Weights of a small mixture-of-experts language model, trained from scratch on English Wikipedia: 10 layers, 241M tokens.
Below are experts of layer 2 (counted from 0) of a mixture-of-experts language model. Rows are named router (the router's row for the expert), gate (a neuron's input weights, with its number), up (a neuron's input weights, with its number) and show model dimensions 0-127. Each number is 128 + 24 x the weight over its row's rms, rounded and kept within 0 to 255.
Before each expert's rows: "comes after" lists some tokens at least twice as common just before its tokens as in all text. This comes from a sample of Wikipedia text that the model never trained on. Tokens count by the router's weight.

# expert 20
comes after: " the", " was", " a", " and", " to", " were"
router [148 146 135 117 117 121 109 151 122 168 152 148 138 140 124 109 181  81 156  96 158 101  73 166 118  93 122 135 131 117 156 132 110 214 129 119  91 165 123 113 147 151 117 101 133 128 102 134 113 139 144 139 112 132 150 157 146 152 138 114 104 125 188 154 113  88 139 111 108 107 105 130 173  94 136 142 107 112 118 126 147 119 150  99 125 114 110  96 101 115 165 130 112 115 128 174 133  84 142 118 164 139 122 110 106 113 162 125 153 130 140 135 134 132 127 137 107 116 187 138 116 134 142 139 111 153  74 124]
gate10 [144 133 110 162 140 147 129  91 124  91 160  91 149 103 123 128 129 126  95 119 144 110  65 138 103 114 131  62  99 146 118 127 142  92 112 102  96 129 138  89 127 131 109 142 168  98 118 165 103  82 112 123 119 165  99 134 143 120  99 151 128 123 121 112  96  95 125  93 124 114 122 125 138 102 135 135 141 142 102 129 123 142  90 101 107 138 162 108 127 173 117 131 165  98  85 137  91 135 154 141 137 121 163 100 119 120 129 153 161 155 151  77  89 132 146 164 152 106 163  97 157 107 151 157 122 134 104 133]
up10 [107 142 162 109 126 127 110 145 146 135 117 165 132 123 117 163 161 116 133 169 119 160  86 134 122 166 120 156 102 149 138 113 127 155  99 106 122 165 144 134 157 145 101  71 146 169 127 117 156 102 122  91 135 107 131 144 111 122 154 103 161  85 141 123 104 139 154 144 133 146 143 116 117 156 129 158 104  86 106 121 118 128 139 113 118 138 144 113 114  82 158  97 124 193 167 107 119 180 148  96 149  96 176 138 159 122 169 150  92 106 154 131 170 118 123 127 135 118 149 129 125 115 135 137 150  84 149 153]
gate11 [177 130 126 119 111 156 107 104 158 130 119 161 141 103 144 134 105 130  90 140  84 102 123 151 159 153 142 100 169 122 145 147 158 165 110 110 163 107  71 113 119 101 147 131 135 154 168 150 129 105 128 162 108 148  88 171 181  94 137 147  74 112 117 135  96 145 110 142 103 126 174 140 142 144 126 138 136 143 119 121 137 163 137  99 127 149 111 146  92 154 115 107 151 122 151 109 143 114 143 133 111 131 119 138  92 129  74 127 142 138 138 126 143 150 147 154 117 149 147  68 107 113 122 136 107 115 185 144]
up11 [147 137 111 110 108 127 117 118 111 161  84 142 153 101  86 144 105 116 147 115  89 121  96 113  93 157 150 112 148 161 147 109 134  60 142 136 159 126 103 127 171 137 120 120  94 107  84 125 154 131 129 150 143 144 110  72 144 141  86 112 126  88 126 136 139 109 111 132 100 104 146 112 146 112 133 128 174  88 142 107  67 136 113 114 138 145  98 152 121 132 142 178 126 157 137 128 134 130  96 152 104 122 152  91 165 143 153  60 107 147 110 140 137 116 126 112 101 102 117 149 123 154  98 114 145 118 134 113]
gate12 [136 140 134 143  81  90 150 127  81 134 101 124  89 144 139  90 120  94 144 103 172 122 114 112 120  86 133 140 152 105 166  90 170  82 121 128 132  90 115 112 134 129 140 138 139 163 106 127 128 131 120 127 134 134 111 120  85 125 122 133 144 134 134 151 107 136  77 105 167  94 143 164 142 150 101 107 153 123 127 138 124 104 139 145 125 138 113 123 126 137  88  95  98 156  99 156 100 105 116 171 165 133 109  77 169 128 159  83  93 142 126 147 108 130 150 113 142 110 105 146 109 169 142  76 120 117  93 117]
up12 [147 127 157 111  83  79 105  99  95 128  95 106 134 158 149  89 163 117 119  98 171 142 154  97 163 111 107 139 153 125 148 119 143  82 115 112 165 153 124 127 130 141 104 114 143 170 116 125 110 122 125 105 137 136  97 107  81 115 123 129 123 107 118 108  90 122 125  91 196  89 151 150 133 154 102 120 107 104 170 119 138 116 147 127  95 113 145 130  90 116 126  95  83 107 163 133 140 127  97 120 111 131 127  81 129 111 185 120  79 110 111 120 139 112 113 106 141 121 127 126 115 169 129 128  94 142 120 115]
gate13 [136 120 157 114 102 112 163 144 161 111 138 120  92 120 110 125 144 142 121 104 119 127 131 132  98 173 117 135  80 106 142 146 155 161 188 104 126 152 151 156 126 133 141 131 134 115 120 128 156 121 166 196 142 160 150 129 149 115 124 183 152 149 135 175  84 121 150  91 145 134 120 133 166 165 132 155 147 133 104 130 127 149 134  74 105 175 123 127 110 138  94 127 158 127 101 126 123 114  93 152 127 175 138 124 170 134 143 114 142 133 159 123 131 159  92 116 142 120 110 176 132 110 101 135  88 146 133  95]
up13 [141 144 130 166 148 171 132 122 126 153 135  94 150 126 148 143 160 110 127 104 124 146 148 133 141 100 137 110 154 180 146 121 101 146 112 116 136 179 118 123 161 165 132  79 154 115 127 100 112 169  82  98 112 109 152 112 112 117  92 125 123 151 128 100 128 119 115 116 120 111 110 142  99 106 155 182 151 106 134  93  99  96 103 155 197 147 154 125 115 163 113 157 154 147 105 172 106 105 191 132 118 130 136 144 104 106 120 124 157 128 133 126 103 170 148 145 158 153 137  88 111 123 129 112 136 128 111 151]
gate14 [ 73 137  90 128 117 150 135 124 129 110 105 117 125 109 114  85 121 126 112 131 140 153 143  99  94  97 157 162 131 112 124 153 141 156 143 122 128 126 148  96 119 103 142 160 132 158 116 154 134 142 151 155 146  92 111 116 161  86 128 139 128  97 105 153  81  85 112 162 103 143 143 111 180  96 149 119 155 125 146 113 145 129 114 107 145 172 102 107 136 103 114  86 126 132 109 133 123 137 131 173 133  68 134 117 173 169  80 139 118 126  94 136 137 123  93 142 144 182 176 136 143 170 152 130 109 117 118 128]
up14 [ 96 141  86 171 144 164  91 107 135 147  84 107 143  80 123 124 118  95 144 121 138 160 117 110 128  57 109 141 114 111 149 146 124 115 106 112 163 139 143 129 110 132 138 154 133 120 152 103 165 155  81 172 145 133 121  93 138 132 131 123 147 145 122 158 141 104  87 141 130 168 147 124 127 101 119 155 136 154 167  94 116 146  87  96 119 147 102 105 130 140 140  71 147 146 117 139 154 116 124 121 135 138 127 113 109 146 118 132 146 112 142 134 158  72 164 118 129 195  92 143 115 155 143 109 109 145 101 143]
gate15 [110  83 142 119 153 136 122 125 108 139 132 152  46 121 110 127 151 143 129 111 108 173 139 120 144 150 106 124 137 153 137 170 118  87 125 104 162  70 122 193 168 131 162 100 120 123 101 122 149 152 124 103 110 146 104 132 102  98 120 152 142 122 157  97 149 156 125 113 127 114 141 125 114 124 126 127 154 105  96 107  91 130 124 152 120  95 135 144 171 135  90  78 135 151 140 152 121 118  90 138 146  98 149 105 105 168  93 134 139 160 112 176 133 100 120 131 112 135 145 157 127  83 131 139 133 108 100 131]
up15 [103 109 118 153 131 119 121 112 108 155 146 180  86 144 103 146 145 111 128 106 153 164 145 122 144  86 146 124 134 160 117 117 147 130  76 133 145  90 147 155 178  91 152 124  94  87 115 135 109 127 110 136 127 108 175 133 177 141  85 104 126 131 142 119 150 122 162 135  92 145 140 108 113 154 173  98 117 105 141 138 132  99 139 169 127 103 154 156 139 100 151  79 133 128 141 142  99 120 116  89 145 125 152 161 105 170 126 139 126 179 103 167 113 118 144 120 159 125 128 153 118  95 141 118  91 132 131  94]
gate16 [109 159 160  93 132 154 150 143 129 103 116 143 127 117 129  96 142 189 127 106 122 151 111 121  91 136  92  93 109 148 155 121 151 159 117 111 114 122 138 117 114 109 117 180 114  92 111  93 108 149 153 130 174 121  95 147 110 140 129 144  98 108 116 142 133 111  98 167  95 152 170 147 185 125 162 109 132  90 162  79  92 112 136 126 102 123 117 151  87 143 170 163 152 131 128 162 154 113 146 115 139 141 138 112 143 117 119  90  97 121 158 111 126 106 138 120  81 106 117 115 154 122  97 121  90 107 119 105]
up16 [147  88  91 143 123 103  80 137 132 113 137 130 125 133 133 151 107 110 125 157 122 119 161 127 150 116 136 167 155 112 126 119  92  91 174 138 175 121 156 129 168 124 131 115 140 148 110 160 126 123  85 130  83 156 187 121 130 121 114 111 163 128 155 133 118 109 132 135 185 135  91 104  78 122 115 136 133 161  86 177 109 142 118 137 163 108 145 109 152 110  99  85  84  83 116  83 131 160 102 135 112 111 100 130  92 121 123 139 149 135  99 129 135 144 123 116 140 149 155 130 106 123 160 142 161 135 108 127]
gate17 [134 135 140 100 110 108 166 173 152 165 177 131 125 139 159 130 133  91  99 160 145 150 115 108 134 155 137 133 114 154 122  85 143 138 130 128 103 119 109 153 159 115 154  71 132  97 150 143 179 129 123 150 108 114 116 163 175 116 155  79 131  75 120 118  75 128 121 123 157 135 134 128  99 141 139 111 152 165 123 171 126 133 153 121 100  89 124 141  82  95 151 113 119 142 137 122 131 130 134  92  97 141 116 153 169 115 131  98 109 135 132 175 110 130 141 161 143 121  91 127 126 117 134 178 138 160 143 142]
up17 [138 142 165 128 133 171 112  77 106  78 131 136 120 157 125 116 147 115 113 126  97  94 105 120 119 129 114 121 142 127 119 170 125 120 131 131 140 136 150 115  83 160  84 167 154 139 112 115  82 122 144 113 157 137 135 154 135 134 120 170 137 149 158 131 144 124 164 110 120 130 128 123 124  85 165 144  84 162 137  87 145 140 102 139 111 180 108 106 129 143 126 142 211 128 131 120 122  95 106 174 144 129 151 141 147 116 113 158 136 131 169 124 162 114 117  69 136  92 137 136 159 114 125 120 143 106  96 153]
gate18 [127 130 132 106 159 121 160 125 134  86 116 133 116 131 106  71 120 135 113 110  67  78  86  93 133  94 149 149 135 132 124 136 133 159 122 136  80 123  95 166 145 177 101 117 121 102  99 149 149 117 135 144 121  96 132 140  65 104 130  89 131 127 131 140 116 124 126 129 126 126  95 134 101 107 163  80 132  81 106 173 131 143 141 133 145 130 176  94 134 108 121 133  96 138 116 118 128 144 136 150 119 142 114 124 158  91 132 135  98 151 169  92 170 136 123 134 138 102 114 152  82 129 125 140 107 144 129  83]
up18 [115 112 109 134 110 111 143 137  89 174 109 128 142 142 120 129 164 144 155 145 117  87 178 137 109 123 158 112 112  98 135  86  93 103 103  86 152  93 130 121 135  70 162 151 135 137 123 133  98 129 117 119 122 107  77  92 115 109 112 109 137 126  79 140 103 142 117  98 128 143 132  89 129 183  98 134 148 130 114 125 128 119 116 122 182 113 124 102 146 146 111 144 106 110 162 137 144 107 112 152 155 141 151  91 161 170 135 140 136 107  81 167  78 127 154 123 114 123 166 113 146 114 172 156 138 124 129 132]
gate19 [126 152 141 148 117 132 163 145 152 111 133 102  98  97  98 117 102 137 127 141 108 133 102 158 173  82  90 144 152 127 157 138 151  67 166 105 132  89  78 141  79 153 126 126 106 100 104 153 122 120 130 155  66 127 122 128  98 132 136 152 109 119 135 150 150 135 122  97 115 139 113 118 136 132 149 101 111 147 134 120  88 106 106 115 165  96 145 136 124 157 124 151 122 142 104 175  81 123 108 104 133 106  73 105 107 144 120 127 139 132 187 166 123 165 119 114 117 122 132 148 110 109 141 118 118 126 127 175]
up19 [155 122 100 104 149 160 148 139 141 150 140 144 147 123 112 158 144 159 131 126 151 126 155 113 151  74 141 110 123 167 138 134 132 116 123 188 157  86 130 119 169 179 122 126 122 172 122 136 128  98 119 108 153 107 120 116 120 131 116 135 113 106 111 138 151  81 138 124 103 136 111 150  97 121  69 129 151 129 143 148 112  77 162 146 141 143 140  85 133 164 157 110 134 123 133 179 175 160 121 121 108 150 166 160  96 159 120  90 162 119 122 136 144 131 137 115 143 116 132 121 140 164  92  95 137 125  95  78]
gate20 [ 97 192 146 129 153 108 109 125 117 153 163 134 115 188 124 151 175 119 145 136  85 121 139 122 135 141 128 117 123 155 133 120 159 110 163 147 154 106 152 128 143 111 150 137 110 135 162 144 132 165 147 137 111 104 113 115  79 112 158 148 120 123 165  93 144 128 120  82  71 122  97 155 112  80 119 175  88 131 149 120 133 125 114  96 157 127 133 119  83 166 140 122 129 162 126 113 104 126 161 157 133 143 100 132 124  98 133 154 109 128 152 160 161 100 133 172 140 103 117 129 131 176 112 119 138  99 118 151]
up20 [131  82 113 118 164 129 106 103 137 118 113 121  93 130 106 143 134 142 132  97 137 182 152  96 171 127 111 129 145 112 124 134 106 128 131 136 116 108 177 134 137 119 118 131 114  93 118 133 157 105  93 103 132 158 100 179 102 149  70 164 111 150 134 128 126 123 148 195 149 119  90  97 126 147 150 146 119 110 156 141 123 122 105 156 103 152 115 105 121 145  94 163 134 109 141 106 116 116  87 154 115  98 122 146 123 138 157 103 146 105 136  86 137 112 161 162 126  67 160 106 144  96 152 138  96 153 158 112]
gate21 [149 145 118  90 131  97 150 133 115 122 127 112 150 148 167 138 115 108 104 152 116 141 156 165 159 136 115 172 165  95 127 111 164 169 118 115 132 115 111 122 148 172 100  88 135 135 102 161 132 154 124 155 178 121 145 110 144 142 150 136 155 143 127 145 140 152 159  93  81 116 129 122 114 173 126 117  82 127 137  98  85 136 162 105 178 115 132 147 133 100 145 146 154 157 124 117 120 126 180 110 159 102 143 120  82 144 145 148 137 156 132  83 148 144 159 151 105  90 130 122 140 125  88 108 128 139 147 168]
up21 [ 95 139 121 136 171 144 119  98 119 105 133 127 170  99  86 136 111 117  92  93 182 158 116 134 121 125 132 122 104 111 134 121  93  97 132 128 176 127 132 145 125 105  99 176 124 127 151 106 139  84 129 103 123 101 134 183 107 176 121 137 120 112 107 173 117 114 165 163 152 121 109 128 143 134 131 112 132 122 173 108 188 119 124 138 111 148 101 152 141 112 138 119 146 170 123 150 118  94 131 102 150 121 121 163 117 102  92 150 161 113 135 108 131  93 121 110 102  86  66 109 148 128 137 143 110 119 143  97]
gate22 [132 122 117 153  96 122 125 102 108 114 165 143 153  91 162  99 120  76  95 135  98 141 168 129  95 135 117 112 152 114 152 120 102 134  92 123 132 128 100  98 136 125 140  63 140  88 122  90 117 106 123  92 118 126 182 117  97 132 151  69 157  93 156 127 127 131 171 139 160 135 105  92 108 146 109 142  80 127 132 143 146 147 100 159 163 114 105 153 129 121 152 129 112 137 151 166 115 122 144 110  99 133 160 151 126 126 132 159 148 131 162  99 133 148 148  99 134 146 147 113 127 119 109 168 147 115  96 167]
up22 [142 139 157 156 112 106 155 117 117 122 153 121 128 108 132 146 111  69 120 137  97 172 116 110 101 143 124 121 152 107 131 133 106 111  81 110 148 131 107 109 129 184 102  34 112 135 120 122 126  83 105 135 129 122 161 127 127 145 115 119 159 102 152 118 153  82 142 127 128 119 103 124 124 169 115 172 101 128 150 124 129 138  99 148 130  88  96 140 104 152 179 143 121 127 144 148 123 109 139 134 117 112 176 160 113 158 130 133 159 114 154  93  90 116 183  97  94 145 104 119 123 119 121  96 133 130 134 143]
gate23 [130 112 119 160 160 159 129 106 139 133 134 158 128 128 117 126 173 124 150  98 166 149 112 156 135 116 107 109 114 115 123 113 116 109 162 119 153 157 145 107 130 156 126 114 117 145 153  91 114  93 117 179 156 104 106 114 115 139 100 193 145 109 144  94 127 149 154 156 164 111  90 143 131  88 184 154  90 164 106 117 124 133 126  95  77 129 139 112 141 138 149 104 157 133 148 136 198 108 143 117 109 119 184 147  94 131 126 133 124 126 147  95 129 104  84 148 139 118 100 110 127 127 109 132 124 133 113  85]
up23 [107 106 137 127 155 147 149 130 111 158  82 148 102 123  88 109 109 187 149 118 140 166 111 119  86 164 117 114 104  82 114 142 169  73 167 117 122 153 105 131 105 128 119 124 117 124 116 127 133 123 120 148 118 135 130 127 142 120 111 153 130 165 127 138  80  80 136 161 150 129  97 142 113 137 158 119 129 204 148 130  87 131 117 122 135 173 137 166 123 111 118 123 138 141  92 131 153 120 159 126 127 129 122 138 138 125 144 192 150 158 166 156 119 111 129 168 112 146 129 114 159 154 173 128 147 102 147 150]
gate24 [133 143 117 142 112 110 112 137  92 173 122 148 152  85 155 144 104  95 135 143 102 157 142 196 127 142 142 112 115 119 148 142 136 122 107 136 172 113 127 104 174 125  86 127 160 109 135 114  78 119 125 171 130 123 127 169 142  91 137 131 166 115 126 139 134  63 102 139  90 123 127 116 130 145 146 158 104 160 132 124 132 126 146 138 101 137 121  75 108 102 114  77 142 170 144 112 140 130 116 139 187 106 111 118 140 128 146 141 127  98 134 125 108 110 146 121 119  82 105  90 171 146 168 139 100 116 136 123]
up24 [101 132  85 123 117 122 128 109 141 109 132 130  86 135 128 103 138 141 134  96 137  80 131  61 141 119 154 126 141 137 147 128 103 112 125  90 107 134 150 158  70 110 193  97 114 135 118 132 169 142 116  98 105 126 134  97 114 140 138 126  99 148 143 121 130 179 147 129 175 140 164 145 108 116  99  99 149  76 113 156 140 146 118 128 139 122 117 179 128 137 105 165  93 126 124 134 126 121 140 110  74 150 164 117 124 135  88 127 135 161 110 134 166 156  94 137 147 166 155 156 119 141  88 112 152 132 122 132]
gate25 [129 144 169 118 108 116 159  95 122 178 115 109  97 132 109 127 109 122 120 131 119 122 141 163 138  93  83 128 134 116 120  98 115  82  85 123 150 144 102 141 166 160 123 117 177 151 164  89  91 104 150 139 119 129 143 104 132 121 154  94 115  96 123 125 136 104 123 113 164 143 154 135 131 119 108 101 151 138 108 143 161 124 145 183 108 103 137 118 120 126 137 114  75  87 100 135 117 111 146 146 109 122 123  62 130 114 147 160 145 161 117 140  91 127 161 116 158 101  79 129 155 140 145 174 131 121 146 163]
up25 [149 140 151 109  98 142 129  81 164 152  85 117 133 116 156 122 140 132  96 128  89 125 140 160 136 106  95  86 126 116 124 137 153  79 116 151 117 169  97 152 154 148  77 116 116 146 168 128 109  98 162 125 117 142 121 134 110  98 172 123 149 115  93 126 143 135 133 116 172 131 127 138  55 125 115 119 119 172 121 133 124 112 121 180 128 110 154 128 139  84 135 121 100 140 118 164 115 123 143 127 133 132 121  92 107 145 165 137 151 175 104 106 128 154 164 116 155 104 129 126 123 180 170 153 134 133 139 151]
gate26 [134 155 122 156 129 126 116 147 111  86  92 137 129 107 118 159 149 118 196 147 118 128 182 125 137 119 164 174 126 135 129  99  97 182 137 140 104 153 129  92 199 151 141 172 123 123 124  98 121 138 108 121  96  98 151 104 115 152 156 150 104 141 133 133 122 119  78 146 142 162 115 109 136  89 133 125 103 149 102 137 119 140 143 112 106 129  96  81 158 126 119 127  98 100 101  70 115 115  78 138 127 134  95  76 132 103 137 124 126 116  96 124 142 148 128 129 125 128 154 107 145 133 111 131 110 142 136 160]
up26 [ 83 153 111  89 165 117 182  96 138 105 158 101 152 135  97 134 127 114 114  83 150 141  91 129 147 167 112  85 118 115 121 133 130 111 119 143 142 124 179 139  71 111 119 102 133 115 112 106 124 103 167 159 151 110 117 124  84 120 109 153 136 157  93  82 146 158 165  76 142 133 115 106 131 124 140 148  86 120 125 108 123 107  87  76 135 124 127 108 134 130 102 118 123 118 188 136 166 122 137 123 114 130 169 140 130 150 113 130 130 147 131 144 113  72 110 102 153 104 104 130 136 134 104 134 112 122 138 128]
gate27 [158 129 154 167 164  99  98 130 134  80 136 108 146 116 150  75 132 115 114 149 136 151  72 134 139 155 131 149 138 112 156 109 157  92 141 106 108 120 143  83 103 112 103  92 105 125 130 136 103 141 130 167 125 139 125  96 145 133 147 125 132 106  88 129 177 115 111 141 115 117 128 150  88 134  97 117 177 100 114 142 134 134 188 115 146 130 109 129 121 149 126 131 158 177 119 139 103 149 131 124 158  99  85 157 127 120 108 105 111 118 109 135 121 160 169 124 129 141  88  82 145 132  95 101 110 118  73 139]
up27 [130 134 112 145 119 173 147 108 160 109 143 151 118  95 144 135 125 112  95  74 131 155  90 145 110 151 142  94 111 101 111 144 141  93 134 120  89 149 166 131  67 103  90 176 110 120 122 128 127 106 154 107 121  89 107 166  98 141 128 126 154 116 125 134 150 110 174 163 160  98 155 128 115 108 125 125 136 118 125 119  93 107 125 139 117 185  96 121 141 148 126 107 122 123 114 144 139 125 124 146 137 139 138 195 116 134 115  72 138 125 103 142 121  89  77 101 154 142 106 130 152 131 151 110 122 149 153  84]
gate28 [133 146 152 156 112 117  94  87 142 126 124  88 135 146 113  80 153 121 114 150  99  78  68 126 152 120 145 169  81 114 136 113 118 126  67 121 135 135 114 160 159 164 114 128 149 148 138 126 125  95 110 139 151  75 146 138 106 168 132 107 135 104 146 101 123 130 122 129 120 134 125 120 102 118 137 108 112 105  99 126 122 140 125 138 204  75 156 105 175 106 148 143 137 145 142 157 121 108 141 132 136 191 138 146  99 124 129 133 129 119 118 162 124 131 146 147 123 173 155 145  95 126 134 132 164 138 152 143]
up28 [131 113 151 128 139 137 139 141 122 113 150 182 124 123 163 187 111 129 131 109 177 184 167 165 114 160 122  79 180 122 147 163 112 109 196 139 147 111  99 106 100 112 149 126 119 134 111 117 145 155 164 101 118 179 112 137 137  93 143 140 104 165 130 136 137 142 142 128 148 119 145 122 147 157 107 126 139 136 193 122 130 123 128 147  79 175 119 131  90 154 125 103 121 134 114 113 143 136 134 137 115  89 141 125 134 146 109 109 151 133 145 124 136 108 135  88 138 127 120 118 166 130 135 138  77 129  97 112]
gate29 [125 129 218 128 118 112 105 122 107 135 139  71 110  93 140 134  91 135 133 121 129 141 156  99 136 125 180 106 116 131  91  89 100 140 155 157 102  89 131 131 137 110 145 124 144 146 117 105 157  89 148 135 129 112 142 117 123  96 115 129 140 143 151 142 118 118 118 108 133 105 161 137 151 126 163  95 120 139 116 184 143 161 116  84 119 170 113  99 135  99 134 105 153 145 123 141  98 140  89 124  78 125 144 105 138 156 175 146 126 135 114 152 162 180 120 135 155 147 159 135 124 126 153 152 118 125 142 170]
up29 [ 96 132 113  92 173 148 159 118 136 126 133 109 120 101 115 109 119 171 136 155 112 102 158 128 122  84 155  94  97 131 163 144 120 120 130 118 131 107 147 130 101 112 117 136  98 115 104 115 162 151 123 110 126 131 154 155  98 134 115 123  70 132 123 155  99  84 126 117  92 139 113 119 156 134 158 126 116 152 132 130 112 119 133 159 171 165 128 121 172 166 125 154 164 138 105  94 131 118  91 108 145 131 102 131 132 172 143 164 153 160 104 157 100 156  96  95 118 110 119 115 101 156 165 182  91  88 154 146]
gate30 [ 90 151 160 114 187 157 124 144 157 141 118 116  96 106 125 147 158 130 175 117 122  91 165 133  78 138 131 111 118 114 179 138 102 136 101  95  85 154 121 112 129 130 136 123 160 125 116 132 116 142 105 115  78 117 131 107  98 133 152 110  96 159 152 146 119 133 105 104 141  89 104 131 130 132 114 137 102 125 147 116 128 133 139 134 160 177 159 125 139 120 128  92  91 134 133 110 131 142 128 115 152 129  93 139 207 119 121 153 103 129 123 106 120 164 145 152  86 117 134  67 159 133 155 162 155 120 128 109]
up30 [158  94 115 129 105 104 151 118 134 136 136 134 174 131 139 108  76  98  92 123 112 166 108 101 163 139 139 169 140 153 120 120 151 111 152 148 155 116 140 166 114 120 121 141 136  91 145 103 124 118 127 138 176 146 116 165 126 102 108 130 181 130  86 116 158 117 147 171  96 159 164 147 120 131 129 103 131 123 140 107 125 119  90 152  88  95 137 138 116 147 141 136 173 144 113 152 123 126 125 116 110 102 168 147  51 106 119 110 134 129 158  98 139 108 136 105 154 163 130 175 147 134  98 137 101 145 117 162]
gate31 [131 120 112 127 137 174 102 140 122 144 130 119 141 143 141 150 145 161  98 138 205 138 117 113 129 152 122  75 153 100 116 181 111 162 116 125 159 127 163 127  96 144  89 150 135 109 167 134 120  94 102 113 119 172 149 104 152 113  93 173 138 115 129 102 153 144 185 128 166 149 109 132 108 102 101 122 141 113 153 100 119 118 134 146 102 148 168  93 168 119 102 105 147 117 115 109 162 108 125 104 169 122 154 154 143  84 159 144 140 122 134 119 137 101 126 119 137 175 135 145 150 140 136 154 155 123 144 140]
up31 [134  54 127 105 144 165 160 141 165 163  87 152 114 119 121 105 109 131 160 110 140 141 126 121 128 120 129 107 130 120 133 146  84 179 122 138 133 153 158  91 179 162 113 171 131 143 127 123 112 126 127  89 141 100 131  87 128 131 110 160 133  81 162 124  77 110 177  96 151 151 147 162  73 125 115 135 162 129 121 140 129 138 139 109  99 120 113 162 104 139 112 161 113 100 145 155 124 102 143 141 127  95 121 137 133 122 144 111 107 125 158 161 136  99 138 108 180 119 152 124 107 150 124  98 114 132 152 112]
gate32 [114 163 142 117 129 179 102 117  97 114 173 147 116 102 136 129 141 119 155 181 167 125 105 123 160 105 156 144 122  95 131 130 109 125 131 131 103 144  93  93 174 141 137 120 133 128 133 168 158 132 151 153 148  93 182 103 115 169  93 108 129  90 111  88 143 107 125 116  96 157 163  69 171  90 135 117 148 109 130 129 149 110 141 126 109 127  89 106 113 111 126 138 132  91 136 118 122  91  81 113 145 152 145 139 101 115 150 105 125 125 129 135 121 142 154 132 147 143 139 142  96 148 171 123 143 120 103  80]
up32 [110 162 144 109 139 164 112 128  91 116 178 141 107  91 125 148 126 121 147 161 164 116 111 126 168  94 165 134 125  83 127 117 120 128 118 128 114 159  96 119 162 152 131 108 147 119 146 164 178 131 147 139 153  79 164 113 109 182  99 105 135 101 113 128 150 110 104 118  99 133 152  58 155  95 136 129 167 108 132 125 138 113 146 126 107 138  91 115 111 120 139 124 129 100 141 112 132  84  77 115 155 155 148 145 104 116 152 104 111 122 118 135 127 137 137 137 152 162 134 150  79 154 168 118 135 129 105  99]
gate33 [131 160 128 146 109 123 116 126 136 172 123 135 168 149 125 112 155 160 170  86 128 100  99 123 131 143 143 103 143 130 158 148  84 139 151 139 120 123 128 179 155 124 125 144 103 134  84 156 102 104 136 146 133  86 142 125 140 167 125 161 138 126 187 142 154 142 127 133 134 103  95 136 146 101 161 138 115  67 110 154 150 121 138  64 136 109  98  74 148 151 136 138 114 119 118 143 112 108 132 132 143 104 132 146 105 122 137  78 137 178 142 110 140 116 122 144 120 120 163 151 131 171 145 131 144 155  69 144]
up33 [119  95 101 112 151 122 123 128 132  80 139 147  77 112 153 140 104 118  67 148 151 117 148 133 144 109 128 149  89 142 114 119 170 115 121 132 132 128 153  94 100 130 107 120 152 117 160  83 164 143 124 117 116 124 108 138 127 106 115 109 123 129  66 109 118 123 127 118 128 137 149 100 110 147  68 125 143 184 146 116 100 143 133 189 113 136 151 164 123 121 139 139 136 101 109 116 156 157 109 114 104 164 114  91 139 135  89 157 136  81 126 151  89 135 148 102 164 146 104 105 136 102 114 135 109  93 175 114]
gate34 [109 191 131 136 130 149 122 113 135 122 122 157 153 157 117 138 137 154 149 192 136 176 110 137 151 122 113 109 127 113  93 128 154 175 114  86 135 157 120 119 108 132 130 136 137 114 144 167 128 121 106 180 130 110 102 124 135 106 133 112 113 129 163 131 167 137 120  96 126 122 106  98 166 110 141 167 147  60 124 112 112 137 110 103 138 151 102  98 148 104 133  81 179 125  94 144 140 123 150 102  93 165 162 129 168 108 121 127  99 136  97 111 161 144 120 171 131 106 128 125 104  94 132 137 117 111  90 109]
up34 [124  83 127 116 115 112 110 149 133 113 162 115 119  69 113 123  91 104  87  87 143 105 161 138 106 158 150 142 132 107 150 103 137 139 134 143 133  91 158 138 116 117 162 137 144 138 103 134 145 165 127  84  85 150 134 135 124 109 155 145 122 117  94 127 107 120 110 116 141 118 143 136 118 118  98  74 133 169 112 134 149 120 149 137  90 130 184 175 128 130 109 185 115 114 161 121 124 111  90 145 163  96 122 163 126 136 160 109 132 135 155 158  84 132 158 102 108 133 147 129 151 164 139 158 147 120 166 170]
gate35 [115 146 106 138 107 117 135 141 158 121 112 150 100 140 104 118  86 129 143 182 124 135 109 144 173 150 129 104 137 119 165 125 110 130 123  88 118 148  91 128 165 116 117 115 140 110 142  91 134 118 166 142  78 122 131 143 111  90 136  79 139 127 138 144  87 135 128  84  88 143  75 129 144 113 149 109 159  72 107 144 145 116 111 143 118  80 124 110 114 133 149 152 136 130  89 150 141  76 169 149 122 108 163 134 104 154 140 142  98 104 121 133 130 119 142 155 119  79 107 125 139 159 138 140 188  99 108 139]
up35 [147  96 133 144 162 148 123 123  89 138 141  75 172 114 145 136 172 129 130  71 128 122 132 113  85 101 159 149 119 147  93 128 134 136 165 150 135 127 164 100  95 145 173 142 136 126 118 138 128 139  90 114 153 148 113 108 142 161 110 156 111 117 125 102 164 115 174 168 160 120 164 123 101 163 112 160  98 180 138 116 127 152 127 124 131 156 138 157 129 118 112  93 116 151 162 115 116 171  99 117 144 144  96 118 146 127 104 119 149 131 141 135 128 126 100 100 122 166 145 128 129  83 114 126  77 173 146 116]
gate36 [148 112 144 110 108 152 166 137 143 117 141 163 138 101 141 100 119 167 116 148 149  81 102 138 146 136 142 141 131 132 176 155 141 161 104 104  91 101 149 139  95 187  84  88 161 106  95 105 119 126 151 113 110 131 115  89 169 134 172 120 120 109 128 100 133  71 135 140 140 140 161  84 141 137 149  97 135  99 117 128 134 140 173 127  98 129 126 135 129 180 158 123  85  99 101 105 125 166 124 107  92  92 124  93 141 134 106 107 135 125 142 130 142 167 168 139 137 148 131 114 112 140 132 120 158 114 129 127]
up36 [101 119 148 128 149 177 151 117 162 139 153 144 140 121 132  99 115 178 140 141 150 100  92 124 140 151 140 141 145 104 131 148 167 162 144 116  94  97 140 154  73 172  85 122 130 125  80 105 123 126 145 107 112 132  96  91 159 163 164 118 123 132 115 119 156  74 127 150 130 133 137  82  99 142 126  94 155 107 116 130 117 114 136 152  97 134 108 125 147 170 142 134 132 112 139  94 160 158 103 120 114  80 127 127 128 142 137 105 112 150 136 120 177 175 158 114 175 137 135 138 123 148 139 156 171 145 132 112]